Weights of a small mixture-of-experts language model, trained from scratch on English Wikipedia: 8 layers.
Below are experts of layer 3 (counted from 0) of a mixture-of-experts language model. Rows are named router (the router's row for the expert), gate (a neuron's input weights, with its number), up (a neuron's input weights, with its number) and show model dimensions 64-95. Each number is 500 + 25 x the weight over its row's rms, rounded and kept within 0 to 999. Numbers have three digits each.
Before each expert's rows: "comes after" lists some tokens at least twice as common just before its tokens as in all text. This comes from a sample of Wikipedia text that the model never trained on. Tokens count by the router's weight.

# expert 6
comes after: " the", " (", " of", ":", " \"", "-"
router:519501510477501473493463492472510499523525517474541549491493534513463502555550519567472537468512
gate0:483502476489471460499441494518499485499443506513483526533507513470522516533455475505484511535511
up0:505547490511489476506440544501494473512447494507510521551524533485520472533504505563496543535480
gate1:553508511546508515464506526506501493488519504505514494491487477505531470513512496501477512503479
up1:506474507507503461499491524468525509539532506477466491494445491465446481519526464476511473501481
gate2:519500522503485521533528484496481516484480535494540506535490501485488478496489426502487493500488
up2:516509456517518490442481492452532507543493510534502501509481458539455524434478499490503503470490
gate3:454504503505476481471473477439554504453492486569519504555506529485535542467517527494461487503469
up3:574507438482515530471511509559501486489515492514468534501495456506528500486512477501503492520496
gate4:516556537493529490473509492533499493506494517498531521479448461510518497515536493484473494520533
up4:521474487464492501487491462551502499530533446493475537466438500461525561506510491496512514482487
gate5:523551501494519488506501478518496468512509529524501534522524500475516426442500490494456485488472
up5:470518496577514485524485550496457509519474490548505504516516498530546482454521513466483494438484
gate6:487485525474445482527521476498487525514511477489533543509497508464510496478543488509539532490482
up6:494520518478491503487527479479460514537476527556528489536507493512535499525535486488485428470481
gate7:494512561501551499511501483493472516513511464503509490496494495509506481501460536521527530482483
up7:470524533487470497491502494477485522477495507457516504481498501492473509525518478486463466506501
gate8:489552487538470483518506502523513505477527523549529504523485494507533515456499496470489451470516
up8:469555475486480502511507520535500500484483547483553506495509512502467525488541528511483483450508
gate9:488459484465546478540538522464493482514463499488571499475506501516487494525537537546498483490548
up9:515519482510493496522490548521510509488518500521493517529455500529462523447470467491513514479534
gate10:515529523503479518477484518488489489519536536507485474489461511496455484493502455522472478513471
up10:460538471514505464482526506461472509464449480524525496479507548556518526477457539484540493502492
gate11:486512536526487511480507550481487502536482490475507459494452518528530495558538440514522499467489
up11:486574503447531497504502479531543511497506485481524512483481478529527473508491509508505457511540
gate12:521449501489540472461496471535465512488486488511477485525486481509522460551430492507506520483499
up12:479501503521520508519495496527550477518527471511504496485516518465522511500500478504482457470513
gate13:495479497500478513501488522524539536497508486509535531512552519503483503491496464502508524519492
up13:503526479526529542507492505502478481530462464467485511479498484501523518520482515525520487504497
gate14:558488514487480517508500500513492500535512518506504488520525467538511480510538486486510514505495
up14:504540494534521486489528497504453503497520534464496541475503535488486472535505512475517542499500
gate15:457513526508523484473492466514519489530507508522505494541497511516507538509531533526513509484529
up15:498503464477479482470511554508536523518497535476549500505493482476493493484532512509515473507525
gate16:487525523453539506490533536480483500494512470527486509484460515513497481468510465488516518533500
up16:535517527537546452520522492459559498509517499484489492501504543473504489472530517507475476501535
gate17:504493508504474521509521507462529524520491507554459447495586481521540536501504471524512502552534
up17:489522461471494555542469471471495502462527477483518516509502512510484495544491515518496519475513
gate18:476506487512465516486495475543495519496571459455524498547540528516505522519474510523514534501480
up18:554487515499511499479478499477521485476453504521472529493489472531504513529464519481487456520484
gate19:537495493541526542459530463439465547490480513420486511509514488528520569498560497512492497442483
up19:475500515502521507578524509556497482491491489530507513502452495483499429480467520505541519531518
gate20:533537506513517463504560505469505460543507519506475476502469462464488516518500476502475479469489
up20:536544506466557475456522514462503467505521504517507497511521493514496451500510489490504532511552
gate21:499548483479477489457518509491497470461502460524506548527467519506496517519501458510460536482491
up21:468550524487538511518479471476538467527508526519502479484520494519493512468484535475523505471516
gate22:518542506498460471531498454506516522524548506533518524504513487560499491542529516471520490548508
up22:491498496518488454512535517527494516474489514502464536509457504475518523524526513475537492470526
gate23:507531455474518503455495460477490492498530474486505499464473473462516509518489528488493537510511
up23:482470536460441545504491515469526497554474524448488497493546529497516509499520498436459470482519
gate24:438514480485517526469520497486483425532554466486504528507506540526494504516516495496525490502462
up24:519469479536513485484479521539512502519502496535511513513547495473481491530508522481523508491532
gate25:503515522512537500460529500450550484522481510478484522497508508495480506500509516549491503551525
up25:483538512508500561475502482511425481469499490480477522516527474536505513505502494456535502505465
gate26:492487512488484469506482482477500484489484518473498481497518505491507528507473481512497500513481
up26:551545516474465487498473475491457533473470475512465517530490478529511476483520449512542471497522
gate27:403484524491517511506527470518538504520515517516580499484480518477510557446529531516524506527521
up27:537532513455501504504526456487465509493550486477496443496541475487498516508488454509500505460539
gate28:528509502486506527487507472496495462479532508525472533482514517519502574486509486472527505569543
up28:503485528525473538468486519475445510523460499494520442510504532463504513512524497508474506507484
gate29:522503490491473488522507476513495530545485497491538488480443501518499532546490513486531528510472
up29:553452519504486474500523483520543482507500501460538490517516516463517491515491480464483528481523
gate30:490513445481479502520479537453538495533521472528496507504525475509477526509450501534463524526489
up30:476435524500488513478543514520531513505521470444485479529516521513510520502498524482527466515504
gate31:464481540487486489540530481470478527556511496483504467493489512496524508513512494497453507501522
up31:475464504443452487449501497499481498537496503510491510508498494480543495482522477507531513509469
gate32:513499555492467466491514520503472513532466526423535504487505479476506479469495507541527475487522
up32:537517531480479453501507527532471507522529504496490479495499525508473475480489553513530496519506
gate33:500494521516520500498461477499515512503533524483529501544557494485512495542488532549513501514475
up33:520509548509502540479432489457479483486481480456482479536484512509463495467519505504464524463517
gate34:513544476511500497470516497489513463540473490509554496530497517532529536498460514486438497516458
up34:493534520522492527463529479520510526492527513515437482506512509469455485455483501477513528446520
gate35:508495501508487501488506545474505466500510528504524506491535471528505484514517520514486453482527
up35:521506499505475492509488549488514464473523501449521538481562468518501534523505505570471487476519
gate36:495484502449511515535500502520518490495494466496485499499497496519493509481523479507494521468494
up36:502511508454528526515503493485513490485523507492513498487499446524498504479519459517527538479485
gate37:557533505536489482473516481495491500519532548481492465464449511510512485529524494513526470494461
up37:465506563493523532494482487523529508446498481509485509515495527486514524520522555465509493523484
gate38:478487493535506495520444481459536459503529420486532477514466433442491513479494482478518514507503
up38:479505491516515527481487526470455482490476500510468543542518489505491540551539527508444502493510
gate39:510460488487489460507486469460485489533508510498503544526532509503509531492510454471502492501523
up39:517488496470509465485471499521503453486517487564536470500488469571513481511517445452521557507509
gate40:490519481475499528470504502519474524500498487507516493491500474488480497460462462529530515509502
up40:495500486517484525506457515484511524519474455501474459500486463479465519529480535495521478517466
gate41:472525501496542542542499525495489513492518541507505477525451457463477520477538502499471497507531
up41:530515512493493481520512515494485540520529471493509465482538498474504477523507468504491447500513
gate42:512532512551502509529530508491493519486484516507526517516528502494465484484480520503508549511487
up42:500472495552504485510516484519475511467496501533534477531495528509473484478522510487479530459518
gate43:465484507533481501548517485503462551473478477488491492524452493498508525510487475491472478529509
up43:413505516509511510560476474474475494511491458482477480451519551451522520509479500501457504546508
gate44:502488529486541531508492518542500537528523517471505492561493522538463493517516512500486543477509
up44:516524502520498506491489456557488475520542523492473442491516524486497522524481517518512508553562
gate45:493527477467476510492489468524499482492486488520515520514530524508485527485476505477475545502501
up45:487507525515452540495519483494470470515503445524473487485546514509512476481512525509474481467483
gate46:496482490499474503502502453511502477535483462489519524504496510444486507532522527524450475490487
up46:451497472455482473514489505500485489526484514483567498467519527503438513476496503516449528536474
gate47:497501521527501489492507517497496507491532532550534548488460462475471493476511503535526474489472
up47:511519523465525504461503476498481533497531518482530484533532491490536466573475505505461493524530
gate48:474522521533531449484470509502483495491500480500527481489492503479499506471458517531520495503520
up48:541518497508495513488558526533517509506482571477492508462488467486498494503489518508484471500444
gate49:529494505501531514521496528491520478529540492473456543512491467487520459492504441502496558495492
up49:510496488523487517480474504547503490483510519496508477500500505495520445484514495470473513505506
gate50:484489483498495492485551509419474495504522516463473487518476491465456506485461518540454482470480
up50:500478521507514496467501487517521554471478499536499479476528456440517509501538496503506457495507
gate51:521492503498510511466494491511495517453510498493526483498490508483505499517517464496512501470508
up51:512512527488459478498506530484472494529483504558491481509495525533474464507462506477511518493521
gate52:540538490527505526499521488522487506528520460482476498563544457484470431510482515535518508528460
up52:497542548527488486506521479456466480448455505526508504511485531482536508486496495493502452446484
gate53:539523473552504491469455496451428472508532511483538498514532494490499510485519501487515523495483
up53:517493463538482483473473490535440510493467513530541532442439503500517501504493478487478501513476
gate54:481485506521517488472530547476534495534563489501563486522479497482495526493535504519478528510527
up54:516498532514474454491514465526533486493505506478489539523456491512480519508449472428552475481489
gate55:492516445507523465506497506509458511517530513524546506463479538477515518480471466474535497512465
up55:480548514457500505496471539526503448462472523482561507529502483536515525468505503510516502508541
gate56:483503510519496504509542541487478493496493443515520506510561473520524504458530467540496565498527
up56:510477518481475521499494540486486519484521536498452501496523453447503473490533515551491502544461
gate57:493492517487487531543488496523526527483489511514520516499495495510478482487499453513507466503504
up57:472486518517454520535518516486533508489503500452508554531504504525511489503469471499510510525478
gate58:521500549522482477514445538510508502455501496493541487471472496526490516549498487496531507502518
up58:509452475479518512490507494467542476499506498491485522496490528478519501515511479484495526468538
gate59:532526503526478507477521505497523488525521531476497541520487512473517512491533527510476520478474
up59:481529531519535501478497557470513515479502494479497496512493456458528519482540499454515493488506
gate60:525508479473498509497512468484532485523532499470505510459495534471534515499513514512482525507467
up60:482532476469495501472509468478479484525472502528518482486535530548498511574520482525519497479498
gate61:514530497485499503519478471504520484534556498519501501484493492463483531537500546503506507488444
up61:493450521471486509496537470495455507467477531505495500501513492500489506498517482482497512481527
gate62:470455486474536534520506487521474534541523485489498537483503513491491537501497470528497516440514
up62:506498440473511537497526482512492529533476481494533497504478555512483478502502492502523465503500
gate63:516513509492524489518482479529524448531477494513493460511510507470487489495518524481515503503512
up63:491513470509533460490527541530481443486497517494506524475517509519452458499520473531544513515476
gate64:498504551501480499517465466538487469510523531512508507493529469511461499487486459534547490496500
up64:476469513519477522509502534486478472520492543498492528491517516523514548482513532526501488485494
gate65:538531476451497507510477492496517454511520490466483496506557538526542498504507537537519447526477
up65:469479513484533490511480464518500509496503488488544472516503560531493492534493471514487446542517
gate66:548521484472477548464519484491470540529508499528506526457468491477532505440473477494507498514507
up66:490495499509520509483544485493495499503517487559456480558497493473488502480460491507511495455456
gate67:490552496496506513468498516511531492541459501531538517533513539502516542505527479498493465505514
up67:513522504504497548489530496500551530507497465495530512531488508506484520501491461494500475507518
gate68:487481528511510484510456513510468513518533515502498527480491508515493493484522470508463544476481
up68:486529498512490505470538548451433503517473481520523459544477530473451505462522467515495506509501
gate69:503525497524532519526524507492501466526497517515547518527518505508469485473487494515524490451582
up69:485471491516508443470492448466510512477523467472512489476513524565556540488519524489521500522542
gate70:481484494535485528513513478535545561479514496524524527478499505499430502481504493496481529514469
up70:493508542491521499546496475533535548442527467506506482462486483451505530493481507471513502479498
gate71:488452493459506550465535518535542481544510525503469468521484517458477513490514500520492517504480
up71:487543524544518472482500489487475479494484484509533486509491507523502519499502527506495513486500
gate72:507544498505528528468508509513514530517545494477503490515492554464504486473489508553528518525499
up72:531443475467530504462524500485470489458481484525513526529506457500498481480476472538546469514497
gate73:502455504521500482481466516465536493486502496542525521535496510496496514486499501450531491511515
up73:475491515502520516483497478461517491484546514550514468509500496522495502444462494452517538519533
gate74:496485499541535478486579463473494499478513466497518509522508505512522532505548455500501559519489
up74:514520518505543526505500526538515516534475491464493550547509504467442504482471508532431513507506
gate75:496551507463479524509490499526534476482446497448513479477538459500502485505470537488495492513533
up75:491473498537467516525476480471487522489517538527451499476496547546492455503514498470525513534477
gate76:455484487510451516513505483509502484473479529519480471527493486523479464543480445511546504518477
up76:522475532510512437504484546484505532514517538489493476517496493474458492462518509467502464472548
gate77:521475475504522454503466497530496480497498491489496498510507503498525515525479479511522507534481
up77:521492507507494501519513480472539536495504480528488513511461499464482504533489481461437509479498
gate78:515507520507474515508511481546504532499527502489512478491508528476468482499518502497518489503497
up78:478489428534481505508481495494513489464499461458478535529469508526524467473499492530518503511503
gate79:506514507476514494487521457521513489510503474511515466512466465511539488528513472507529488511517
up79:472502466529514548501527510516468484518494497497472499519525495552522495510464485496535464512518
gate80:542505505470499501470489542480515481503464531464515516508487505474502521507554489518520485493506
up80:546499494491522475477516576503474479492512517490532500542488516528453507473546503537508493501511
gate81:463499547497484473459500509520490458485436512485522450520528515511505478532525524490525496496506
up81:510482488477499489500496490460503471490515520468502497461493522508489512503474506505463507516540
gate82:499556525496487487475442507497510489494512463519514501564502496503510501495519482495522543533484
up82:480471527523541477552514480433451484491508516510513507478515476479521539537489446503521520505499
gate83:496517511480548516490463521507477502536518474510485522453514471543524470492473512489460536483522
up83:495531488504514539502510474562509481502484503486485466525523494491502479530536507495544466504542
gate84:554479456509533448495433489519491508531544503486535550482531508508513494524469509497554509516481
up84:553456511522494455501469483483498506513530519469529519485522505494496460504483511506555539515476
gate85:511473475496459472497520485503505450545501467496467472484510464523490485494538484484502493495500
up85:514481471524497490511513515507477467572507451493521496506498499474481520468479487494507476491507
gate86:471516519469508518504502475499524508550546503502523495534495452499508493519451533497536497493474
up86:494524445469514519495470527475522451475506535494515473504456502478525541480542527501505481455517
gate87:503507512528459483526491511495481534499504525475473494568499466525482514480511523542471541496466
up87:496502518519482510478510503472509545500464510467491511463492504482491473483525506541480509555499
gate88:483471500524509519505538524536511512505517524472502537487502481506481471486508503488508507534509
up88:516508514481512478517480504489481495478504503465485438527472506509502547470460494490480518460552
gate89:487532541483514512508514517490485493509517478535518488508476547493484504557541525502532504498510
up89:522458518496537492505474499520515501486496453504503474526504487463503475497523485539491530482493
gate90:508507519447482468493512513488460510524507523500524506551532525455557499522526503503500527463468
up90:504450456430485469498487494513497492505497489495497509528504505476532509512483536495490527498497
gate91:503520497488497561497487435500525491518486510506469507485517487559516524473524450518534520480556
up91:458481476509542528456535531499506479477515521538470489495484472467518525535470532495496470518443
gate92:485451496464533494508530491481485504519507496534523453517517506470506519520544504532508491502511
up92:506476463528493479489483515488532491488503509482525470491509545470498499518464510522452496527481
gate93:506490501508478489549474499525521505487460523506479501519519502504493530509536556504531492524555
up93:494469469517467544494495511483524473475485544479499488494526475552475507520485485493520494491535
gate94:533514526538469498506497450542548466506492548512475494487525511506492534501449451504509498506541
up94:538500514474472502480491474487493470510513463481505465475476537506496532497485490493510520508505
gate95:511528512514483504553505477531477546523522496537497485485489500520509531524493478481483488530514
up95:503481492520523469514500529549494491485549482515482511513490487499508547523472496502491504532519
gate96:521502502480507494474507486456488419523512506509489501509507514489534545533508501499508506500530
up96:510474491507453490537516532464459555511522531499494473496514493467497498511470500517500509522545
gate97:521501518482518523441524459480491493480563501514507518497490513489448547461541534531472538489476
up97:525496476516489500480503512467477511487527498469543523524487508485526498497545531543504488493499
gate98:500552497489473544491482508459506531487462484472482505459525484533464447507524513514494515544509
up98:511479487480485491515514564507499497525509490519494475532516471508507509494495513492514471487481
gate99:522520494530493504504475482516471519446475515468485516487477532478500507497474499508466504513527
up99:527496473480555517520532480561498478491490486541515533486507508494546490483498515518523485519445
gate100:527497484483534518479495476467460487522530517509515505447505483477506529484518525484491487492516
up100:519488476469489486471493494487487538490466504477499486470520530482467517471540503477498496524486
gate101:486493496469519525488439473458499469457514504432538492497486512522501494492521521536487490519566
up101:508452472499504529531493489527508507451502507470483548476493531476491519486535480498481458497515
gate102:487535501473492524475511478516523509501511474499480537474481465473465531497527500514472466510450
up102:499498469505523471511478492525509495494480504515441519509574502536478524523484510542510443536481
gate103:462527491472494498508497485520523461547510526505502519491517520483467494511506481494542470483526
up103:520515480487487503499480475480543488501504533524474501483483519500502519505489478520504457477537
gate104:481514515501447490478501450530504495567526498487538534509516515542519506521467484508558480503522
up104:538495493457512528464512489489509509510495480527475504480425487453481478503480507424492481507482
gate105:547541518481477506462483459467468515478488509480500485508507513502479536515512507525539511528490
up105:528501543506487521521476517497516464512476506496546501492550498520507489546496495511447465504541
gate106:505501539494535518493489493528529464517501468483542532487491511531511514502527514482503518481461
up106:511465488502486494502498461476478553489466496508464489478498495513504541440485483474505474506531
gate107:490502549485531450512487475458454516520521548499541469530497487480498485480513495494505532452508
up107:548508463525508557476507480519535492511459490525490505476506514509544472483470500420475500531532
gate108:472536456487471504546537474476484546515549477527476462525502498485514485532496496462460469493508
up108:529497557520499480490489514507466455531496458441538490468531537506508504502499485521526489551509
gate109:503526470545509473507509516468510534494526442484516512510483505539522488504479515500502510513542
up109:462527481513527495495520502524501514449481477490542485509487499491557512520544502513480531523547
gate110:532484487484468496506475490504492498491478489468509466491530527516462488471513472499452517525496
up110:517524486507486518483504521502520538533511497501488591526498471496491523513488499528496497508456
gate111:487503486480520541470460484493559484467547483461514519467486478475534485470515506558464512520493
up111:503514485499502490439549520510491474494480504507511534488455506505527453460500509532454477516478
gate112:504507503512503487490529480479460515441445508497497527493494503488487502526497515539494513485498
up112:489521513482436478475542552490500503508494511454500494464480534510502436492492477512536495502483
gate113:512514528541496514453513528515525477480510461496503507561470475468446530488541503487441539506498
up113:473482551496510512493496521478489469519548523474489481504504537512510508478463506488562439477487
gate114:487499421474531510460506506441480535494514448503513498487544489478520496506569547546470505490525
up114:497493509480474494511511489535506483484524518539526574485472495497507511494539496447477519529528
gate115:494501452474505494512477474494474519478539493517509525531475464536489494479510532468494500475491
up115:470510478501471514515499526519511508480530487517468513522499495512472477449493510496503501506491
gate116:533525511481515484542519505524512471494476512491524511540488516565499456516490507488541483517478
up116:478548477503438521509496481463521471461506533448499494518512539523522521524526481542522482495494
gate117:493513522497500482506501473525479505526521508461522508515518488564465494479509501494549517554495
up117:475469492518507483492511507478507516483480488544499477492501478435517521497509531530472534491485
gate118:504456515519504525513478475526448477480501525477522537520552571499507514495496516486508475530517
up118:539510536495529471511455465494475458513503474488540505537499541483490509504478497504509479506501
gate119:505495516514497473483500485464476497530526551483496516481526503512431545501506495523538486500523
up119:494499493499513524485512489444517541504471447495503493483512499503528495513532549512479454472537
gate120:478478553535451509502494513512524525539536495491490542522483492428500493497507454540501485518483
up120:482532466471497511527551516506465472469506481506524467489474518531529499497477488474522519506492
gate121:582504526510509509518530508501487485494514508498487546487484476468521477523549466519421501526531
up121:448464482461513472567500499501486503543561496520498484511500496472534517494532521513509515493468
gate122:520501494534476471511511464480521475489481516496544500492490498513512522497501431523494516551505
up122:501494468481492479523524529441539484500509492465480497524489518522479503535500471520490450524461
gate123:498537469489515512498496471523521508530489503526514525540484545501488497493487516505514492473497
up123:493504512513551519505548498477484504494467467512444491472514460503489470477483533492519527520499
gate124:490492510502445522454502527468508485460450525487539495499489510450482520518510494522503483488471
up124:505481517521565482508485502477542467469536508489546485517491516537516493474530484494505526521466
gate125:513529482520470509503506489503544549501489530528539520511515476491521488496482489541503497559537
up125:519480519475511553563541547504484492520508503482521517503509484500510449493540458467504505486476
gate126:515516557516512504480461512501506498542487546493532508486489510497514466513531496509526501510483
up126:542529539539472496521483494512470490506495527499456523538533538482507457487493478524524444504470
gate127:484488505471475517484511501479529480501487546496514517457498499441516506519499516516487510515507
up127:507479518512508515499468526530533480488517493482532528480492495464448461524497456525508510487507
gate128:515471514505540519481533478560519467507442535482477480529452496542544507501519492511505499511509
up128:484495486516499503504490524485496472472555483516483502548566522514497485507518486505539531472504
gate129:497456516519505462491508476532484521560491546479535475514517490493500469482492511513485483498501
up129:531525508498480488471505506501475490482468496522475498510492488533495487532502462477509464490484
gate130:527538489539472470523492496478505474480524482475535495494491515500581513479521531518489503493491
up130:488466563480504490473504531502499527491541500509494524484513548487540485487487511477529529506522
gate131:522520517448502455539469508476498519508471533468490502501464504496515546512500516508493487546490
up131:463457509513514500495519500469512486524474449526506470527493462499530492517522498520547515512478
gate132:501483479456481456463524481475516516481488494494474494493493495498457531523571542492467451488486
up132:526479510518515512529510508530475535493511510487508477495545495521502508494519491478502469508495
gate133:506507523504489480528515460491469495500472494504527501482497516490534502523547491501425555517476
up133:502538516491470496465539472514491517467483507484503523496506508524536481509512524536454530538458
gate134:487454529519528514495479488501492482520532523503514476507507462519462511517519472515537495519525
up134:543478530502480516496462465510520524525469511512533532499535504471489547466468501513493471519517
gate135:499457515500554517489448518498500505517531516498529506477532509516523494495529502495541538489513
up135:488518484471539474484517489480525502480467524467498463466499513481485494502492474562519466511490
gate136:425508538509483512483504480477510496471533497438491515476522485483508475531521491580491478483489
up136:481497505477524471468489491518486488497510490539540470498487527474511518479520498504491451528482
gate137:499501504491520460473484531485481522505526482547547522519479481525499500510483513519521540507498
up137:507474529536496547490476522462451520495453505490471484473466480498522538517492497480502455530472
gate138:476517482481520479540458533518487462493526502537500512505519530486487574552510478459507482487472
up138:499520476501511519486511507515513533502510494506509492504477493508527475479486516512491482512476
gate139:567532506457449539517504519498533513506506482516498504526526500494489504497494500536543500528480
up139:452498446491538507459515474448527535498523508482511524525481483471501470495527493489524520486484
gate140:549529538505524478508493501487482496516555532479510495494449494484520473503523492496506505495481
up140:454496502432506505498482453472525512503539510505532526507495529509471503483562499531478472479501
gate141:511520503504483537541513484512555495553477523514534529504539521482483513535533461505498457478501
up141:517504468510518514502471525478502422489496500526501528494533509476474510483504468474464475474467
gate142:520480506505501551494524478507532519512469499523528482487473519498485472494535483486474523483527
up142:484527506531483468518476538442494516503514491488541543472476491472490503450500505503519494558492
gate143:491543508503443494474526521515521519499536502486511503493495496503480495492519487528474530494485
up143:479453476473539490488491513512449503532487502514458503490547492557481498488534514510501510519457
gate144:506506497495484464477487509458557520480519472486503498472465524517468533500484535467519532538496
up144:499484476478500448494462537513486496548527471483486499488503527510497496446526520493527495521496
gate145:492521472499478525468558542548489515491515512468519492478546518495457472535513490483529490524555
up145:556499492463498485537526479526538504535536549539497494484517529543512504472504499505485534536469
gate146:528509491541494522512495493482487490509554483512479506510463488475527484521523499481487460511499
up146:515506518489554490503473491462495516517550491457517501517496501508503536501516550508438472519495
gate147:496473492501484497475531482486487545529511540527513526568500494527487566504489454479493523472500
up147:522518504498505508507554468479502547513497498476498546496506505499494492514500517539515511542477
gate148:525520486483469552495500483525497528494517510508534521496515484530524467491513512459448529505502
up148:485494503482491471506470475482494515509458491527544514494497472477487506509496549504524473466495
gate149:525496484465471503517546522447510511498537502455508507531492439542466461459497515518534459497478
up149:560507520515525477492535483479502490479559523505489510495492491506466486498485490581487495469515
gate150:524541532486500541457457491531497466488508482526481559506539503535470519490517453479502534497462
up150:509519469508528535504551492483485539501525488501512503507511490487504495475493502479496500542501
gate151:498514517476515525514524501503484522522471493487488519552468465456504516531539454505490483465505
up151:509500505472479500519454474525499511490516480509492524522487522459521522510554493535481479503497
gate152:526484480509517502516477477523452485528489488499531535522533475554512507501492469494511485534491
up152:507499478511524495503502468498505502533506485532541516507494523459515513517473483459513493454542
gate153:467498499515569538526518492519522509504474502508557541525505508505495524543494490512519498485513
up153:456484497477524484499519495473523495517482549492525496490496447518472506543519484526509498504535
gate154:498477502476502494482521505505520483512531550497516461519518549514472506511511474495479505500523
up154:524516494519479547532518496530487507514478479488491497451503448495472487455469461467554519542469
gate155:505485453496548502476501472506501452487511509503488524474454530493516541487494511536528508485527
up155:526486550501511499508517463498484530480527469468539481468482522532526481500534498453491486524518
gate156:487533486454487495563521484517496548483499505559535445541492525485519511517490463488456517465508
up156:505522509493494452467510545467488493482500527495518531521472534490516498443548507516491452497528
gate157:505484526505480508501494496514476519519537499532498504528496489489544535518474474460508486485529
up157:536546471506472494479517482529483422504463490466518501498484503476516495506528487477539492486476
gate158:500558496450480468506509519471498529526521515512560483497527512545501506502528534527535518499495
up158:513502478489535478510511505518461479496499505525543520469468512490480502499548518453540479509508
gate159:503509518535483510519538507519546518503487532515487496507544467454471505496462502524503524518483
up159:469495496503532489446477506413477533517517483514493525512501503542475520491487526479477514505521